Weights of a small mixture-of-experts language model, trained from scratch on English Wikipedia.
Size: 18 layers, vocabulary 16384, 26.8M parameters.
Training: a variant of SOAP for the experts, 299M tokens, 5157 steps.
Below are experts of layer 10 (counted from 0) of a mixture-of-experts language model. Rows are named router (the router's row for the expert) and show model dimensions 0-39. Each number is 200 + 20 x the weight over its row's rms, rounded and kept within 0 to 999.
After each expert's rows: a language model's description of what the expert responds to. This comes from a sample of Wikipedia text that the model never trained on.

# expert 2
router,212,206,163,193,170,212,196,195,171,221,191,213,214,218,190,205,230,181,204,218,220,220,200,183,191,201,199,219,193,158,175,200,201,196,158,219,210,215,199,216
What it handles: Inner word pieces of non-English names and rare words, often after a capital letter, e.g. Tol-kien, Suz-uki, Stracz-yn-ski.

# expert 31
router,233,205,199,217,185,218,199,192,183,226,179,194,202,213,212,201,193,198,182,221,225,200,189,181,204,177,188,215,227,196,147,213,233,177,170,182,241,208,215,217
What it handles: Commas, and, which, who, but, and auxiliary verbs like was, were, would, plus adverbs like eventually, in running narrative prose.

# expert 50
router,196,209,212,177,196,202,171,207,210,229,161,230,238,191,206,230,185,208,189,199,212,218,181,148,179,185,169,212,206,193,187,232,188,180,179,185,204,185,200,161
What it handles: Words and suffixes naming professions, fields or genres, often in occupation lists, e.g. cyclist, politician, music, research.

# expert 45
router,207,234,168,156,216,226,181,195,183,220,183,190,227,199,187,163,206,218,202,190,248,228,199,194,199,227,161,176,221,170,208,214,202,186,194,228,217,190,208,199
What it handles: Capital letters and pieces inside acronyms and brand or organization names, such as FIFA, PFK, TV, USA, FC, Sony.

# expert 48
router,228,238,181,220,185,221,180,226,182,196,150,215,221,189,195,214,212,183,202,207,207,222,199,213,195,223,182,182,207,175,187,211,233,156,192,220,224,212,211,175
What it handles: Vowel-ending syllable pieces inside names, often after a capital, such as ain in Vain, -ino, -ano, -ique, and table divider rows.

# expert 24
router,195,236,186,212,199,178,160,192,171,240,190,248,212,202,176,195,182,191,192,207,231,211,190,201,179,206,193,228,234,166,184,220,213,184,164,191,195,178,208,171
What it handles: Nationality adjectives, country names and their word pieces, plus of or in before places, such as British, French, Uzbek-istan, Premier of.

# expert 27
router,214,220,183,213,201,182,185,200,166,185,197,198,207,221,208,196,218,181,180,236,191,212,176,204,181,168,182,225,221,171,200,227,207,187,186,201,212,218,189,172
What it handles: First syllables of capitalized words and names, often at line or cell starts, such as Ab, Ed, Con, By, plus d in Ardmore.

# expert 55
router,201,199,183,205,192,210,187,198,151,209,182,209,217,217,186,208,238,179,202,234,191,216,186,185,189,209,202,228,205,161,163,198,207,211,151,211,212,198,201,208
What it handles: Loose assortment: "to" in Farm to Market Road, degree signs, Authority: fields in species lists, and odd word pieces.

# expert 4
router,204,231,193,213,213,183,201,223,177,228,179,197,209,187,180,174,196,193,180,219,209,226,179,154,199,183,199,221,217,160,191,180,220,217,172,230,208,214,203,195
What it handles: Word-final or inner pieces like act, ect, ult, ess, ul inside words such as pact, Occult, excessive, Pendulum, project.

# expert 3
router,239,197,186,197,175,205,208,208,200,206,208,229,196,231,200,221,214,210,211,241,190,200,198,200,160,222,182,197,213,196,204,244,190,187,153,164,208,212,207,194
What it handles: Word-initial consonant pieces of names and rare words, mostly B, b, Th, th, Sh, Ch, K, such as Bola, thugs, Schulz.

# expert 5
router,210,253,185,189,170,215,212,193,191,225,216,187,234,183,214,184,220,205,213,234,227,213,202,195,181,229,174,202,221,182,198,176,224,219,186,202,218,185,216,163
What it handles: Single capital letters starting a name or word, often fused with preceding punctuation or preposition, such as ", K", " | N", " (S", "of M".

# expert 28
router,221,209,163,215,185,201,172,224,202,174,187,178,181,238,189,204,212,170,200,208,231,177,170,169,160,218,145,207,170,186,225,200,200,202,209,196,211,191,203,199
What it handles: Line breaks, list dashes and pipes opening infobox fields or table rows, such as - Country:, - Born:, - Order: Coleoptera, - Coordinates:.

# expert 41
router,208,218,150,185,178,215,171,181,172,196,205,203,209,198,202,202,205,204,181,215,208,211,199,171,171,214,187,216,207,151,181,187,208,203,175,211,212,211,212,186
What it handles: Pipe separators and empty-cell runs in Wikipedia tables of sports results, statistics and episode lists, such as " | ", " |  |  |".

# expert 52
router,201,212,148,194,169,213,169,169,174,221,198,240,210,202,210,203,227,221,201,216,222,209,203,170,165,207,189,203,214,155,147,220,216,195,191,205,225,202,202,178
What it handles: The verbs was, is, are, were and words after them (later, provided, actually), plus closing parentheses and commas.

# expert 13
router,205,212,173,192,168,205,180,174,157,209,179,208,204,207,195,218,208,185,206,205,211,218,201,183,179,210,199,214,207,153,184,207,195,207,171,198,209,214,208,203
What it handles: Surnames and final pieces of personal or team names, such as Jones, Taylor, Creight-on; also line breaks after species names in taxonomy lists.

# expert 21
router,207,227,172,209,186,233,170,178,193,195,193,204,202,230,186,180,211,195,192,202,211,207,195,183,165,215,190,188,165,199,173,195,224,185,212,157,230,217,214,207
What it handles: Short vowel or syllable pieces inside words and units, such as in in tin, u, sub, en, per, million, km^{.

# expert 9
router,201,210,154,197,191,207,174,190,164,210,196,216,206,208,201,199,212,207,213,213,214,217,195,172,171,215,192,202,214,155,181,201,197,201,188,204,211,201,209,165
What it handles: Line breaks, closing heading marks like === and ==, and sentence-final periods or parentheses ending list items and sections.

# expert 14
router,222,222,163,196,199,218,186,227,178,215,180,205,213,210,201,218,234,192,206,233,214,219,194,194,165,220,195,224,222,174,186,204,184,213,185,207,214,195,214,201
What it handles: Opening capital letters or pieces of names at line or list starts, especially taxonomy genus names, e.g. Sp-hecodina, St-yrax, - M-anta.

# expert 37
router,164,206,158,176,225,184,159,196,171,193,219,222,215,221,209,246,234,198,186,211,225,213,187,190,178,210,168,171,197,174,202,205,202,195,172,215,204,176,180,215
What it handles: Line breaks, semicolons, pipes and slashes that separate items in lists, infoboxes, taxonomy entries and tables, e.g. Piano; Zurna.

# expert 30
router,237,212,204,157,172,213,217,186,183,220,197,194,209,204,146,165,201,162,199,188,176,211,166,233,171,191,168,201,194,221,179,207,198,209,192,209,217,205,228,180
What it handles: Verbs, verb stems with -ed or -ing endings, and particles, such as made, began, took, up, out, resisted, issued.

# expert 25
router,179,208,171,191,191,213,161,190,154,218,181,231,209,198,192,205,188,185,180,210,193,227,201,184,178,206,190,198,200,161,163,212,194,203,181,196,210,199,216,172
What it handles: Nouns ending a phrase, such as north, south, areas, buildings, district, role; also final hyphens in ISBNs and plural -s endings.

# expert 54
router,217,240,169,209,210,205,215,216,187,253,201,177,221,229,199,213,213,188,155,251,236,204,162,190,186,180,201,220,173,191,185,243,196,195,180,183,213,179,209,202
What it handles: First pieces of names and words right after a space, such as Hol in Holocaust, Am, Bar, Kh, dis, inter.

# expert 32
router,203,231,175,202,213,236,183,211,175,172,191,212,221,210,184,204,215,188,214,200,218,235,197,195,170,215,176,190,207,157,185,176,193,179,201,206,204,189,219,159
What it handles: Table pipes, empty cells and row labels like Total votes or Total length, plus units and infobox fields such as ZIP.

# expert 7
router,236,203,150,185,195,183,174,193,195,189,182,219,222,181,180,170,225,192,180,240,214,210,195,196,164,203,199,201,207,162,175,211,184,205,189,218,230,213,222,170
What it handles: Sentence-final periods and sentence-opening words like The, This, However, It was, plus the after that; also "also" after parentheses.

# expert 53
router,202,207,172,204,173,210,186,205,153,195,183,220,232,219,188,221,227,187,194,218,223,210,201,173,184,203,196,211,222,161,177,192,213,207,156,204,210,220,202,205
What it handles: "and", "or", "&" joining list items or names, plus dashes and parentheses in ranges and taxonomy boxes, such as "herons, and", "Armour and".

# expert 34
router,225,217,196,155,214,206,194,193,163,210,184,179,233,207,218,182,214,240,209,247,237,206,171,186,218,160,165,209,186,164,172,186,198,185,194,169,214,175,218,201
What it handles: Sentence-final periods fused to suffixes (ing., es., ation.) and verb stems before suffixes, such as represent-ation, form-ing, develop.

# expert 0
router,206,249,170,176,238,203,196,185,197,184,193,217,207,210,193,172,216,182,189,244,215,218,175,166,166,195,185,220,187,170,178,244,196,192,154,195,223,167,218,172
What it handles: Prepositions and preposition-plus-article tokens in biographical prose, such as at, under the, during the, for his, of the.

# expert 60
router,185,216,155,190,197,217,173,177,154,196,190,218,197,182,187,216,197,189,211,213,202,211,200,181,170,202,196,202,209,159,183,215,182,195,164,176,216,197,221,189
What it handles: Adjectives before nouns, such as new, original, small, French, English, plus repeated separator items in semicolon-separated lists.

# expert 8
router,219,201,196,167,225,226,167,182,163,206,190,218,167,218,176,165,182,212,182,217,197,204,173,212,139,223,194,219,221,210,215,220,202,190,201,173,240,176,208,218
What it handles: Number words, ordinals and quantity words like two, first, several, and digits or ordinal suffixes such as 31st and twentieth.

# expert 46
router,209,192,202,185,191,170,181,228,196,215,196,228,182,207,214,224,223,205,252,237,230,217,187,182,190,213,169,214,194,192,190,178,212,153,196,210,210,207,227,182
What it handles: Short lowercase inner syllables like aph, at, ab, amb, ac in rarer names and technical words: paraphrase, Donatello, Cerambycidae, pharmaceuticals.

# expert 29
router,189,205,184,200,209,209,207,235,197,190,209,216,220,182,220,221,234,224,219,208,220,210,201,195,204,192,181,208,216,187,195,239,216,171,186,203,229,186,200,157
What it handles: Middle syllables of non-English personal and place names, such as Khum-al-o, Masi-ul-is, Gol-ub-ev, Eid-sel-va.

# expert 43
router,223,206,168,183,187,197,194,198,146,193,181,211,207,213,202,206,248,200,195,234,209,219,188,182,183,213,195,219,199,154,179,195,194,212,160,205,217,211,209,204
What it handles: Decimal points and pipes inside numeric tables, degree and minute marks in coordinates, plus some odd mid-word pieces.

# expert 20
router,193,198,214,197,178,204,211,196,191,223,202,188,210,204,191,189,212,223,182,219,223,211,182,220,179,200,203,207,229,202,185,197,220,177,198,180,208,207,235,212
What it handles: Opening quotes, parentheses and comparatives like more or most in running prose, e.g. a more explicit, (born, (or.

# expert 51
router,186,215,168,204,190,206,199,229,209,229,195,200,217,202,209,228,243,209,203,247,221,211,195,213,186,208,202,220,227,185,193,205,181,191,191,169,213,219,215,166
What it handles: Single capital consonant tokens starting a word, usually a name or title word, such as F in Fitness, P in Pak, D in Duchy.

# expert 56
router,183,217,129,194,191,192,212,194,174,219,188,196,213,212,201,191,200,199,200,235,189,198,160,169,187,198,175,244,207,181,168,225,206,191,198,200,219,219,246,210
What it handles: Prepositions and month names before a date or year, such as in, born, September, from, often before years in biographies.

# expert 11
router,196,220,175,199,204,229,177,189,175,221,182,203,207,220,187,219,196,181,175,222,192,233,178,191,183,191,201,221,213,165,183,212,187,202,155,201,192,184,209,205
What it handles: First pieces of names and nouns after "the" or "of the", often completed by later pieces, such as Mer, Gen, Turk, academ(y), navig(ation).

# expert 18
router,186,204,203,194,168,202,155,195,201,208,190,195,248,181,202,223,202,169,205,206,191,251,208,167,201,211,161,175,193,205,194,222,193,193,222,206,213,224,193,207
What it handles: Word-final suffix pieces of foreign, taxonomic and place names, such as -idae, -ski, -burg, -ić, and the is in Preußische.

# expert 57
router,195,202,203,194,209,189,189,188,225,180,168,233,201,180,155,190,197,229,191,191,188,235,195,186,181,190,182,235,201,179,204,216,220,186,207,181,211,184,216,209
What it handles: Possessive 's and pronouns his, their, its, plus adjective endings like ic, ical, ious, as in systemic, political.

# expert 26
router,196,221,206,175,208,216,191,179,170,222,200,242,233,207,189,198,180,173,180,188,209,260,183,190,205,197,176,175,224,185,191,209,193,153,186,193,216,204,231,198
What it handles: Common nouns for people, family and groups after the or his, e.g. wife, government, son, company, people.

# expert 42
router,209,204,208,194,203,215,185,196,201,177,214,175,218,230,180,194,202,184,233,225,189,228,165,173,203,186,185,195,216,176,164,193,193,198,196,191,209,172,227,206
What it handles: Fragments at the start or middle of common English words, before endings like -ing or -ed, such as popul, wound, ag in plagued.

# expert 19
router,179,211,188,224,195,224,177,205,193,213,194,180,210,218,210,229,222,180,192,230,202,198,172,183,166,175,204,182,230,196,172,224,199,179,165,239,216,184,229,182
What it handles: Stem pieces near the start of words, especially pl/Pl, Sp, Sc, Ros, and words like rock or mountain before suffixes.

# expert 1
router,201,235,197,215,172,227,192,205,206,198,188,198,222,222,214,166,204,159,192,259,202,197,161,201,212,218,188,224,177,200,192,191,209,177,188,198,213,189,192,222
What it handles: First pieces of longer words, often Latin or Greek prefixes, such as re, pro, inter, gast-ro, ab, al-gor.

# expert 6
router,242,251,195,190,230,218,167,214,167,192,214,225,193,198,206,205,186,195,194,236,192,224,189,176,215,213,191,188,226,184,175,218,174,200,206,217,201,201,192,191
What it handles: Sports words and score-table tokens in match reports and results tables, such as won, draw, against, played, 3–1, and pipe cells.

# expert 15
router,208,216,162,188,192,216,170,187,164,206,200,211,197,212,188,207,211,203,206,226,206,212,197,175,173,175,187,201,210,149,178,207,205,210,193,202,216,206,215,163
What it handles: Function phrases in descriptive prose, especially geographic ones such as along the, where, which, located, part of the; also table separators.

# expert 17
router,200,212,163,203,175,208,180,192,156,198,190,221,215,214,202,201,230,187,199,228,215,210,196,181,179,205,188,214,208,151,171,193,194,198,158,216,212,196,212,185
What it handles: Cell separators, decimal points, commas and dashes inside numeric tables and coordinates, such as " | " before figures, "617,594", "51.508".

# expert 44
router,169,225,183,208,205,184,172,214,169,213,197,206,228,237,208,179,203,174,199,230,188,192,180,188,193,204,173,240,212,195,190,175,218,201,203,194,253,222,188,197
What it handles: Digits completing years after a leading 1 or 2, e.g. 2-020, 1-960, 2-005, plus small numbers like dates and laps.

# expert 40
router,214,225,168,207,218,218,174,186,154,202,207,201,213,192,186,220,200,194,208,210,202,214,204,184,173,216,188,210,212,177,166,225,179,184,165,192,206,184,232,211
What it handles: Number tokens in coordinates, dates, decimals and table figures, such as 40″ in 18°40′40″N, March 11, 26.1.

# expert 61
router,205,206,161,202,191,210,174,197,147,205,194,219,217,202,198,196,211,201,210,219,226,216,200,190,169,224,188,216,221,173,184,199,198,200,182,202,217,210,208,189
What it handles: Digits within dates, scores and table cells, number words like two, three, seven, and CJK or other non-Latin characters.

# expert 63
router,202,230,150,184,176,197,175,194,143,213,206,214,223,203,197,202,212,200,202,222,213,214,195,180,165,210,191,211,214,160,168,194,203,198,167,182,209,202,222,178
What it handles: Empty table cell separators and pipes in data rows, plus reporting verbs like said, wrote, stated, announced after commas.

# expert 22
router,212,223,144,199,213,228,173,185,193,206,193,201,230,211,205,194,222,215,190,203,233,196,197,174,151,209,211,225,188,166,184,211,249,189,208,208,232,202,231,174
What it handles: Double line breaks after sentences or tables and == heading markers, such as ==See also== and === Singles ===.

# expert 12
router,212,215,148,201,193,209,180,189,148,197,190,215,221,204,205,213,210,205,202,221,215,210,201,176,169,220,189,216,214,166,180,197,190,199,175,218,222,208,213,184
What it handles: Sentence-final periods fused to word endings, line breaks, heading markers and table pipes, plus the next sentence's opening The or He.

# expert 62
router,201,211,163,191,197,208,169,180,142,207,196,204,213,200,203,223,195,205,209,208,220,220,201,189,180,205,192,189,205,153,175,207,195,192,176,196,211,212,222,179
What it handles: Object pronouns, common surnames and past-participle verbs after was or were, e.g. him, Smith, Co., elected, sold.

# expert 58
router,199,213,158,210,200,234,163,210,214,201,203,206,191,219,176,215,235,204,235,254,203,211,178,188,190,171,185,214,227,196,203,204,209,194,185,206,214,184,190,164
What it handles: Word-initial lowercase or capital letters, especially l, L, c, t, starting a word after a space: lounge, libation, lanes, Lendl.

# expert 23
router,197,207,163,193,200,206,180,194,144,201,182,213,210,212,195,205,211,195,210,222,208,217,197,191,179,223,193,221,218,159,186,198,198,196,172,207,210,199,210,186
What it handles: First digit of years and numbers, plus spelled numbers and month names, in lists and tables, such as 1(913), 2(007), Two, June.

# expert 59
router,216,224,170,201,193,214,179,207,219,205,173,189,214,207,197,184,230,196,187,215,227,202,192,177,203,195,186,213,198,188,176,219,228,190,181,186,218,213,227,191
What it handles: Prepositions and short function words after nouns or verbs in running prose, such as to, of, by, in, into.

# expert 16
router,211,214,204,218,189,193,142,183,189,200,180,246,204,216,196,203,199,189,208,210,182,195,177,169,183,214,203,215,185,175,176,195,211,195,160,220,212,210,201,189
What it handles: Percent signs, table pipes, line breaks and words like average, population, census, household in demographic, review-score and results tables.

# expert 49
router,227,231,164,226,190,198,152,192,137,198,219,221,218,194,179,181,195,196,208,241,211,212,200,230,145,218,184,213,205,195,171,177,212,196,170,196,236,212,215,167
What it handles: Colons after field labels like Cinematography:, list dashes, pipes, heading markers ==, and phrases like such as or including.

# expert 36
router,193,215,169,192,202,206,174,178,146,195,209,221,218,200,185,194,200,194,201,216,222,217,202,173,174,214,193,193,211,154,175,204,193,195,175,205,217,206,217,178
What it handles: Institution nouns such as University, State, Hospital, and High School, plus line breaks, table pipes, closing braces and year digits.

# expert 35
router,181,215,194,204,205,209,147,206,203,191,203,205,216,200,189,181,248,210,226,205,203,193,184,201,189,192,203,197,227,203,199,223,209,204,217,182,229,227,200,196
What it handles: Digits after commas or decimal points inside longer numbers, populations, coordinates and scores, such as 21,0(35), 31.4, 0–1.

# expert 33
router,200,220,160,204,182,211,174,191,154,207,185,215,213,206,199,215,210,187,195,231,213,213,191,186,174,200,193,188,224,163,165,201,188,198,178,195,210,199,220,179
What it handles: Capital letters and initials starting place, publisher or institution names after commas or of, such as H., S, W, University of.

# expert 10
router,195,220,188,222,204,210,162,202,189,204,213,202,181,204,194,163,229,197,179,235,207,202,179,210,191,209,176,199,175,191,190,191,194,202,185,196,210,191,220,169
What it handles: Hyphens and en dashes joining compounds or number ranges and scores (centre-left, 85–66, 2024–2028), plus the preposition on and capital T.

# expert 47
router,185,200,171,174,209,209,150,203,194,186,207,214,215,197,177,207,180,222,200,210,200,231,193,190,201,186,198,173,212,153,205,231,189,196,196,216,221,221,225,184
What it handles: Final nouns or suffixes completing names and titles, especially music, sports and streets, such as song, track, Road, Street, baseball, Election.

# expert 39
router,200,212,167,176,188,246,196,184,221,201,227,181,207,208,201,189,207,168,168,206,167,200,186,221,161,195,198,199,238,175,186,221,210,211,149,198,222,206,205,164
What it handles: Second pieces inside proper names and species names after an initial consonant, such as oll, ost, all, und in Boll, Saunders.

# expert 38
router,209,242,171,197,194,191,174,171,186,214,208,220,216,188,210,225,172,188,213,203,222,233,191,195,172,175,185,190,215,193,190,227,202,190,184,180,196,226,212,165
What it handles: Given names and surname endings in lists, tables and credits, e.g. John, Richard, David-son, Stap-leton, Kulen-ović.